Below are experts of layer 7 (counted from 0) of a mixture-of-experts language model. Rows are named router (the router's row for the expert) and show model dimensions 0-159. Each number is 128 + 24 x the weight over its row's rms, rounded and kept within 0 to 255.
After each expert's rows: a language model's description of what the expert responds to. This comes from a sample of Wikipedia text that the model never trained on.

# expert 15
router [157 151 108 124 155 162 118 138 190 103 117 139 111 155  74 149  82 120 142 156 115 112 154 147 124 131  76 134 122 113 131 118 113 116 108 147 140 140 152 138 145  69 110 125 148  89 149 132 142 129 134 135 177 113 101 136  98 155  95 143 133 102 114 178 115 186 134 138 124 137 153 139 146  98  86 105  74 139 112 152  79 162  98 171 138 122 126 142 101 109 164 160 113 125 111 116  92 122 178 140 134 131 126 132 150  79  94 133 142  89 131  93 134 124 125 129 160 117 157 121 120 115 145 112 132 129 116 118  77 139 148 167  99  90 121 138 119 144  82 127 117 135 148 107 125 123 131 129 146 136 109 135 186 113 142 142 127 118 113 109]
What it handles: Sports competition nouns. Nouns and word pieces in sports and competition text: round, record, field, position, medal, "rack" in bracket, "arter" in quarter-finalists.

# expert 62
router [120 135 141 178 160 124 149 121 114  96 118 135 150 130 126 129 138 105 145 113 120  95 116 142 115 102 162 134 125 124 127 128 129 139 119 157 139 133 215 113 126 114 111 114 115 151 118 132 120 153  98 113 123 100 126 112 113 115  94 151 120 112 123 118 137  39 149 129 119 146 152 102 145 138  87 112 139 153  91  94 104 143 137 143  94 127 146 163 120 111  84 150 147 132  98 132 146 153  99  98  88 163 119 109  95 112 145 148 133 137 114 114 129 173 110 145 111 126  92 130 139 137  84 149 127 174 104 165 108 152 113 102 118 116 128 131 134 148 155 153 140 102 105 128  88 128 102 125 158 133 108  86 124  63 152 131 141 187 169  86]
What it handles: Pieces of foreign names. Short letter pieces inside uncommon personal names and foreign place names, as in Rippy, Jouannet, Košíře, Ishigami and Butoiu, often in sports tables.

# expert 40
router [105 107 124  90 136 109 114 129 135  92 135 131 173 119  94 131 172 141 154 169 109 115 127 122 124 169 133  94 122 143 119 142 177 155 102 103 135 126 152 105 137  82 147 138 160 164 140 136 144 139 144 104 109 125 122 142 105 134 132 143 120 156 154 118 142 153 169 119 166 146 143 121 108 126 107 140 118 160 149 119 156 113  96 127  89  91 136 122 136 111 114 128 116 164 144 114 122 183 112 122  92 132 117 145 127 124 141  88  76 124 114 106 156 103 176 135  96 131 119 168 136 111 123 152 147 173 124 131 149 152 102 140 145 110 182 123 155 141 109 130 153 101  66 115 128 113 122 140  88  80 165 126 139 113 117 137 146  57 112  80]
What it handles: Noun endings, abstract nouns. Final pieces and whole words of abstract or mass nouns ending a phrase before punctuation, such as rainfall, power, humour, ammunition, education.

# expert 37
router [114 105 114  97 162 114 161 129 155 100 196 108 155 100 168 112 120 129 167 152 167  94 119 118 140 119 102 128 128 104 107 132  99 126 128 146 107  98 136 134 151 106 107 111 131 119 117  80 126 166 125 105 132 142 123 151 119 135 124 133 115 115 180 113 137 144 126 156 153  95 180 100 169 125 111 134  86 121 117 141 144  89 149 117 109 157  95 117 112  83 119 113 124 129 143 133 105 125  87 131  64 143 120 135 131 130 134  96 117 135 105 116 151 164 128 148  77 163 143 162 111 136 103 157  99 125 164 117 128 144  86 144 139 137 134  84 118 139 150 124 149 131 136 140  96 182 122 171 153 116 175 142 112 112 141 128 101 141 141  71]
What it handles: Sentence-opening words. Words beginning a sentence or clause, such as However, During, This, He, It, plus word pieces right after a sentence break.

# expert 11
router [119  95 136 132 147 123 133 137 104 124 184 114 122 113 115 126 127  97 153 160 119 124 125 114 121 190 153 170  98 132 171 180 152 128 124 108 120  91 109 128 108 157 147 178  85  88 151 112  94 122 120  69 172 119 138 147  88  85 126 161 128 136 143  87  98 122 162  87 155 143 121 114 109 143  89 136 145 142 125 147 180 146 156 123 119 120 128 137 125  75 116 126  90 146 141 136 113 157 104 136 118 149 135 109  90 113 167 105 101 143 129 120 137 120 122 161 147 108 132 109 167 117  98 108 146 119 144 124 120 125  90 127 122 168 167 130 146 149 121 111 134 134 141 136  88 131  97 125 124 144 158  99 105 112 130 126 135 167  73 133]
What it handles: Latin taxon endings. Final pieces of Latin-looking words, chiefly genus, species and phylum names in taxonomy lists, such as -is, -us, -idae, Chordata.

# expert 52
router [125 144 149 154 115 179  85 137  88 126 166  99  79 136 103 144 133 104 111 136 105 108 113 148  81 136 104 150 108 111 115 149 102 172 134 168 142 115 144 153 120  79  94 133 120 173  93 161 140 150  98 141 122 126 107 102 102 167 132 146 151 158 160 127 145 146 124 101 148 117 124 123 110 123 117 151 138  84  84 122 135 124 114 107 131 100 123 108 130 122 154 117 135 127 174 160 162 109 113 133 164 107 123 193 124 129 151  96 113 105 155 144 180 131 113 148 115 131 131 164 142  87 118 152 120 134 102 140 123 117 106 105 125 170 141 134 150 105 139 120 129 160  81 155  99  74 144 135 125 127 123 151 152 126  85 153 122  86 117 131]
What it handles: Passive and copular auxiliaries. Forms of be and have in passive or perfect constructions after which or it, such as was removed, has been, being; also German -che.

# expert 59
router [123 107 131 118 130 126 159 110 142 136  90 117 109 105  91  92 138 114 121 123 127 116 123 122 102 160 114 113 141 138 132 121 128 107 138 142 110 143  91 103 134 140 100 100  97 142 148 143 129  91 157  93 164 165 149  94 119 103 101  78  90 139 142 131  98 153 120 146 117 161 168 160 121 123 105 149 165 141 131 123 122  89 109 159 134 125 185 163 116 133 148 102 130 136 107 135 154 113  83 101 151  87 113 181 149 155 145  77 190 116 154 143 101 105 110 108 114  91 105 151 114 127 151 188 118 164 150 146 172 159 146 124 132 130 146 166 109 136 122 117 136 158 118 142 107 139  97 125 141 133  99 143 150 111 148 101 172 120  91 147]
What it handles: Of after nouns. The word of right after a noun linking it to its complement, such as man of, Valley of, Number of, purchase of.

# expert 61
router [110 127 147 144 128 127 115 145 145 123 148 120  78  49 152 123 134 120 121 165  95 133 142  90 121 157 156 118 123 120 139 104  93 126 143 157 164 118 169 156 120 162 137 117 133 144 123 117 128 162 125 160 179 109 105 123  73 155  92 110 152 111 146 140 120  32 164 125 132 141 121 101 187 144 154 148 135 141 135 163 167 134 110 130 127 127 117 165 131 160 129 128 152 133 122 121 119 149 129 131  76 134 115 117  96 120 163 145  86 110 109 111 149 120 145 144 105 101 111 149 112 118 130 110 110 112 155 106 141 104 127 108  98 159 157 148 132 105 140 116 159 154 107 132 106 149  87 114 154 132 146 116 105 149 119 111  93 161 127  92]
What it handles: Personal first names. Given names and their word pieces in cast lists, tables and biographies, such as Michael, John, Luc in Lucas, Ke in Kevin.

# expert 16
router [143  96  94 144 151 160 165 157 117 160 172 107 128 117 153  96 140 122 114 107 138 109 104  99 145 116 129 122 130  68 159 118 132 112 135 120 113  85 140 101 122 115  99 161 117 161  81  75 145 130 125 106 114 154 150 119 103 127 137 123 116 131 145 126 117 125 107 165 121 120 134 101 159 115 145 142 102 114  93 148 113 150 180 117 133 192 135 154 120 112 118 107 140 120 139 164 133  95 105 124  65 115 156 139 155 138 128 120 147 154 135 166 122 138 156 131  86 136 147 150 114 125 125 175 119 132 151  91  89 166 175 136 101 122 133  90  97 121 140 115 146 141 137 153 116 179 153 147 168 108 137 133  92 162 152 122 110 140 139  85]
What it handles: Sentence-initial words. First word or word piece of a sentence or quotation, such as The, In, However, According, No, often after a period or opening quote.

# expert 47
router [115  97 142 136  93 142 110 158  95  91 124 133 117 132 115 115 118 155 141 155 116 129 140 162 109 122 111  98 151 111 146 153 144 151 114 130 163  94 133 126 149  70 120 140 138  95 107 130 144 110 149  82 137 144 148 131  92 108 117 142 123 120 151 160 135 119 139 104 147 109  96 150 118 103 142 114 109 177 116 176 186 146  66  57 115 145 171 137 106 137 113 137 112 144 102 125 130 121 152  86 153 135 111 137 131 130 126 116 132  96 105 101 117 127 136  95 171 104 109 154 123 150 111 140 157 114 174 157 156 173  98 151 144 145 114 123 155 149 135 127 119 144 130 130 172  94 111 144 109 117 103 117 202  92 109 155 118 125 133 148]
What it handles: Inner word syllables. Middle syllable pieces inside common longer words, such as behav-i-our, cam-ou-flage, transm-emb-rane, awe-insp-ir-ing.

# expert 8
router [ 71 159 136  88 100 173 117 129 152 110 157 135 124 132 116 118 144 141 121 148 116 156 157 114 111 107 118 128 124 151 145 140 138  74 106 123 138 119 132  82 139 108 102 121  88 108 111 109 144 162 106 134 105 109  88 165 141 116  88 119 114 162 173 152 117 109 119  93  82 139 166 118 166 109 109 119 140 170 123 129 135 155  96  84 160  95 160 117  97 159 134 137 126 139 102 144 101 105 163 119 112 159 129  97 114 135 101 130 149 100 151 125 142 144  98 122 133 117 152 133 123 118 111 113 149  94 167 172 164 132  95 119 174 145 148 138 128  95 144 107 134  84 168 113 151 134 115 130 142  98 169 136 166 168 140 130 176 130 146 121]
What it handles: Word-internal stem pieces. Middle pieces of longer words before suffixes like -ate, -ent, -ation, such as in in eminent, continent, reinforcements, or the stems contin, separ, determ.

# expert 29
router [ 75 144 154 128 114 117 121 122 130 124 141  85 179  96 163 170 130 110 123 158 117 136  99 121 108 110 115 110 102 130 125 139  85  99 132 109  91 146 142 139 167  95 169 125 100 174 167 125 104  98 173 121  92 135 140 140 154 147 112 160 167 112 159 146 145  85 140 154 116 133 142 118 120  97 128  89 141 183 139 132 117  80 144 151 121 100 109 119 154 120 131 141 122  87 142  92 140 144 126 141  87 106 113 112 134 153 157 126  99 147 135 130 132 133 152 136 115 100 116 110 171 117 104 115 142 134 132 154 135 108 148 131  89 120 191 145 134 111 155 124 141 116 134 151 152 148 122 171 167 152 130  73  96 136 138 139 162 124 110  89]
What it handles: S-piece inside names. Middle word pieces, often s or -isc, inside proper names of places and broadcasters, such as Polsat, Braunschweig, Parsippany, Wisconsin.

# expert 45
router [113  89  92 136 101 128  93 131 179 131 117 128  98  82 177 111 149 132  75 112 123 137 116 103 135 149 148 104 118 146 148 101  91 136 137 161 140 187 145 110 144 153 144 124 154 175 117 122 124 153 116 158  97 127 109 136  86 176 108 123 162 118 133 116 176  36 136 146 103 139 121 111 150 126 158 139 149  97 127 136 159 129 138 113 126 133 101 137 164 160 120 148 164 108 121 134 118 153 111 133 101 123 137 165 108 111 146 139  98 120 118 105 150 128 135 128 134  81 150 120 128 116 148 105 102 141 159 117 160 107 143  98 146 105 128 107  90 121 111 108 146 162 111 128 114 144 110 132 161 150 155 117  96 132 133 111  97 171 154  97]
What it handles: Given name starts. Opening pieces of given names, often after a country code or pipe in sports tables: Phil(ippe), Jer(emy), Arth(ur), Jean, Frank.

# expert 22
router [101 116  97 132 103 134 132 188 101 180 120 111 130 120 128 165 148 136 144  86 154 155 134 101 119 157 144 150 163 112 117 133 144 117 112 105 152 158 128 116 129  90 108 142 158 118 102 115 110 115  93 114 115 122 101 138  94 180 103 130 124 108  75 137 129 173 100 141 131  92 144 112 143  98 135 133 152 106 129 120 135 176 109 164 134  94 110 156 155 173  96 107 138 134 129 178 125 130 108 128 145 159 138 103 112  93 174  87 169 113 145 119 104 131 114 145  74 120 154 140 119 109  94 146 110 136 156 143 145 168 117 111 117 156 152 116 123 116 137 116 115 159  92 115 119 114 140 126 134 130 116 105  98 119 112 124 108  47 115 151]
What it handles: Clause-linking function words. Prepositions, conjunctions, commas and object pronouns following a verb in narrative prose, such as forced to, suspended for, but, him, into, until.

# expert 7
router [158 139  96  91 161 120 145 106 178  96 105 104 129 120  85 115 127 130 109 120 139 120 136 135  82 172 124 122 134 127 149 129 114 173 127 122 118 138 168 106 114 123 136 158 160  93 172 121 163 164 138 123 155 134 114 132  95  95 118 124  70 126  98 146  98 158 124 156 135 136 134 154 114 149 112 137 133 103  97 117 116 143 101 139  83 110 137 132 104 113 118 172 112 142  64 150 116 161 158 171 103 130 124 106 139 143 105 124  65 138  94 123 155 112 170 142 133 148 125 131 102  90 113 108 110 112 135 132 132 157  99 123 111  99 102 141 124 168 151 133 111 120 138 140 131 132 114 150 136 114 146 197 152 118 161 140 141  76 133  87]
What it handles: Nouns after the. Common nouns completing a phrase after the or his, often places and sports terms, such as city, season, island, battle, heart.

# expert 54
router [135 128 157 158 157  67 123  73  83 143  94 123 110 142  98 120 130 118 116  90 156 112 156 157 133 148  95 150 138 110 162 129 137 136 141 110 129 120 107 122 149 144 168  79 102 126 146 168 135 118 165 133 148 111 143 109 169 128 108 164 148 144 140 138 148 151 119 111 162 106 151 115 127 128 114  92 160 138 146 125 150 125 120 117 120 115  98  69 165 168 171  84 114 164 115 130 144 173 124 103 141 135 108 150 151  78 162 126 135 103 141 117 142 140 135 132 115 129 144 151  97  63 112 133 125 115 145 139 102 106  94 129 139 125 153 149 169 120 147 163 116 107 138 135 123 106 155 163 107 155 106 125  95 119 139  81 146 148  92 135]
What it handles: Letter l inside words. The piece l or gl inside words and names, like Scar-l-at, wrest-l-ers, Head-l-ights, plus digits in ages and years.

# expert 33
router [138 161 163 108 105 114 138 144 135 169 101 146 115 110 143 118 106 123 129 112  98 129 105 101 151  89 112 139 129 135 128 104  88 132 121 151 117 138 174 125 131 163 104 134 157 143  97 135 143 135 124 150 111 129 139 128 147 137 127 169 149 129  92  76 121 122 159 108  96 121 115 127 151 109 154 130 105 103 120  96 113 131 137 106  70 180 130 156 173 150 119 116  86 115 153  94 115 129 167 138  91 113 170 132 117 122 112 146 154 146 135  98 138 167 139 143 116 131 101 171 149 135 116 158  86 148 156 168 112 111 102  48 142 131 142 127  97 126 147 132 117 125 132 152 152 172 139 147 172 101 115 104  97 115  84 157 122 133 176 112]
What it handles: Surname pieces. First tokens or inner pieces of surnames following a given name, often English ones: Smith, Williams, S-ut-cliffe, Earnhardt, Eldridge.

# expert 56
router [120 154 164 123 144 128 135 167 126 157 123  97 145 116  99 161 151 133 143 158 107 105 101 112 124 114 119 131 138  85 110 144 106 147 142 136 127  90  79 129 143  89 138 138 125 122 157 110  89 118 111 163 111 136 138 138 122 108 159  66 109 164  97 137 139 165 129 114 130 124 125  96 110 127 114  62  96 122  88 103 116 162  90 155 148 104 131 164 144 132 127 126  88 104  99 123 150 100  88 105 135 121 105 115 100  76 179 114 132 122 125 144 144 159 115 175 144  97 153 144 154 134 131 148 139  89 155 124 147 154 169  80 126 135 188 166 134 119 122 147  97 140 118 135 138 145 153 144 139 169 130 143 150 139 137 120 143  98 146 150]
What it handles: Place and time prepositions. Prepositions in, on, at and during that introduce dates, years and places, such as died in 1958, on 28 October, in Wichita.

# expert 57
router [131 152 125 184 112 140 134 154 130 102 172  93 109 129 112 162 124 106 124 119 143 112 126 116 103 133 160 122 149 114 180 127 122 112 141  92 160 132 157 101 136 125 110 157 139 148  87 114 110 149 109 128 157 133 167 122 184 100 138 153 126 108 107 146 121  51 108  88 122 128 162  88 128 137 158 106 110 159 120 125 148 108 134 121 130 139 181  95 129  80 112 115 106 102 154 110 109 158 122 165 152 102 128 166 121 106  97  92 146 163 173 154 121 111 117 108 132 121 135 138  98  80 118 118 139 118 122 138 127  88 169  98 123 113 148 121 105 148 118 138 132 143 100 111 161 147  86 147 140 100 158  98  87 138 105 120 106 145 115 110]
What it handles: Statistics table numbers. Numeric cells in sports statistics, results and election tables, such as appearance and goal counts, vote percentages, dashes and spaces.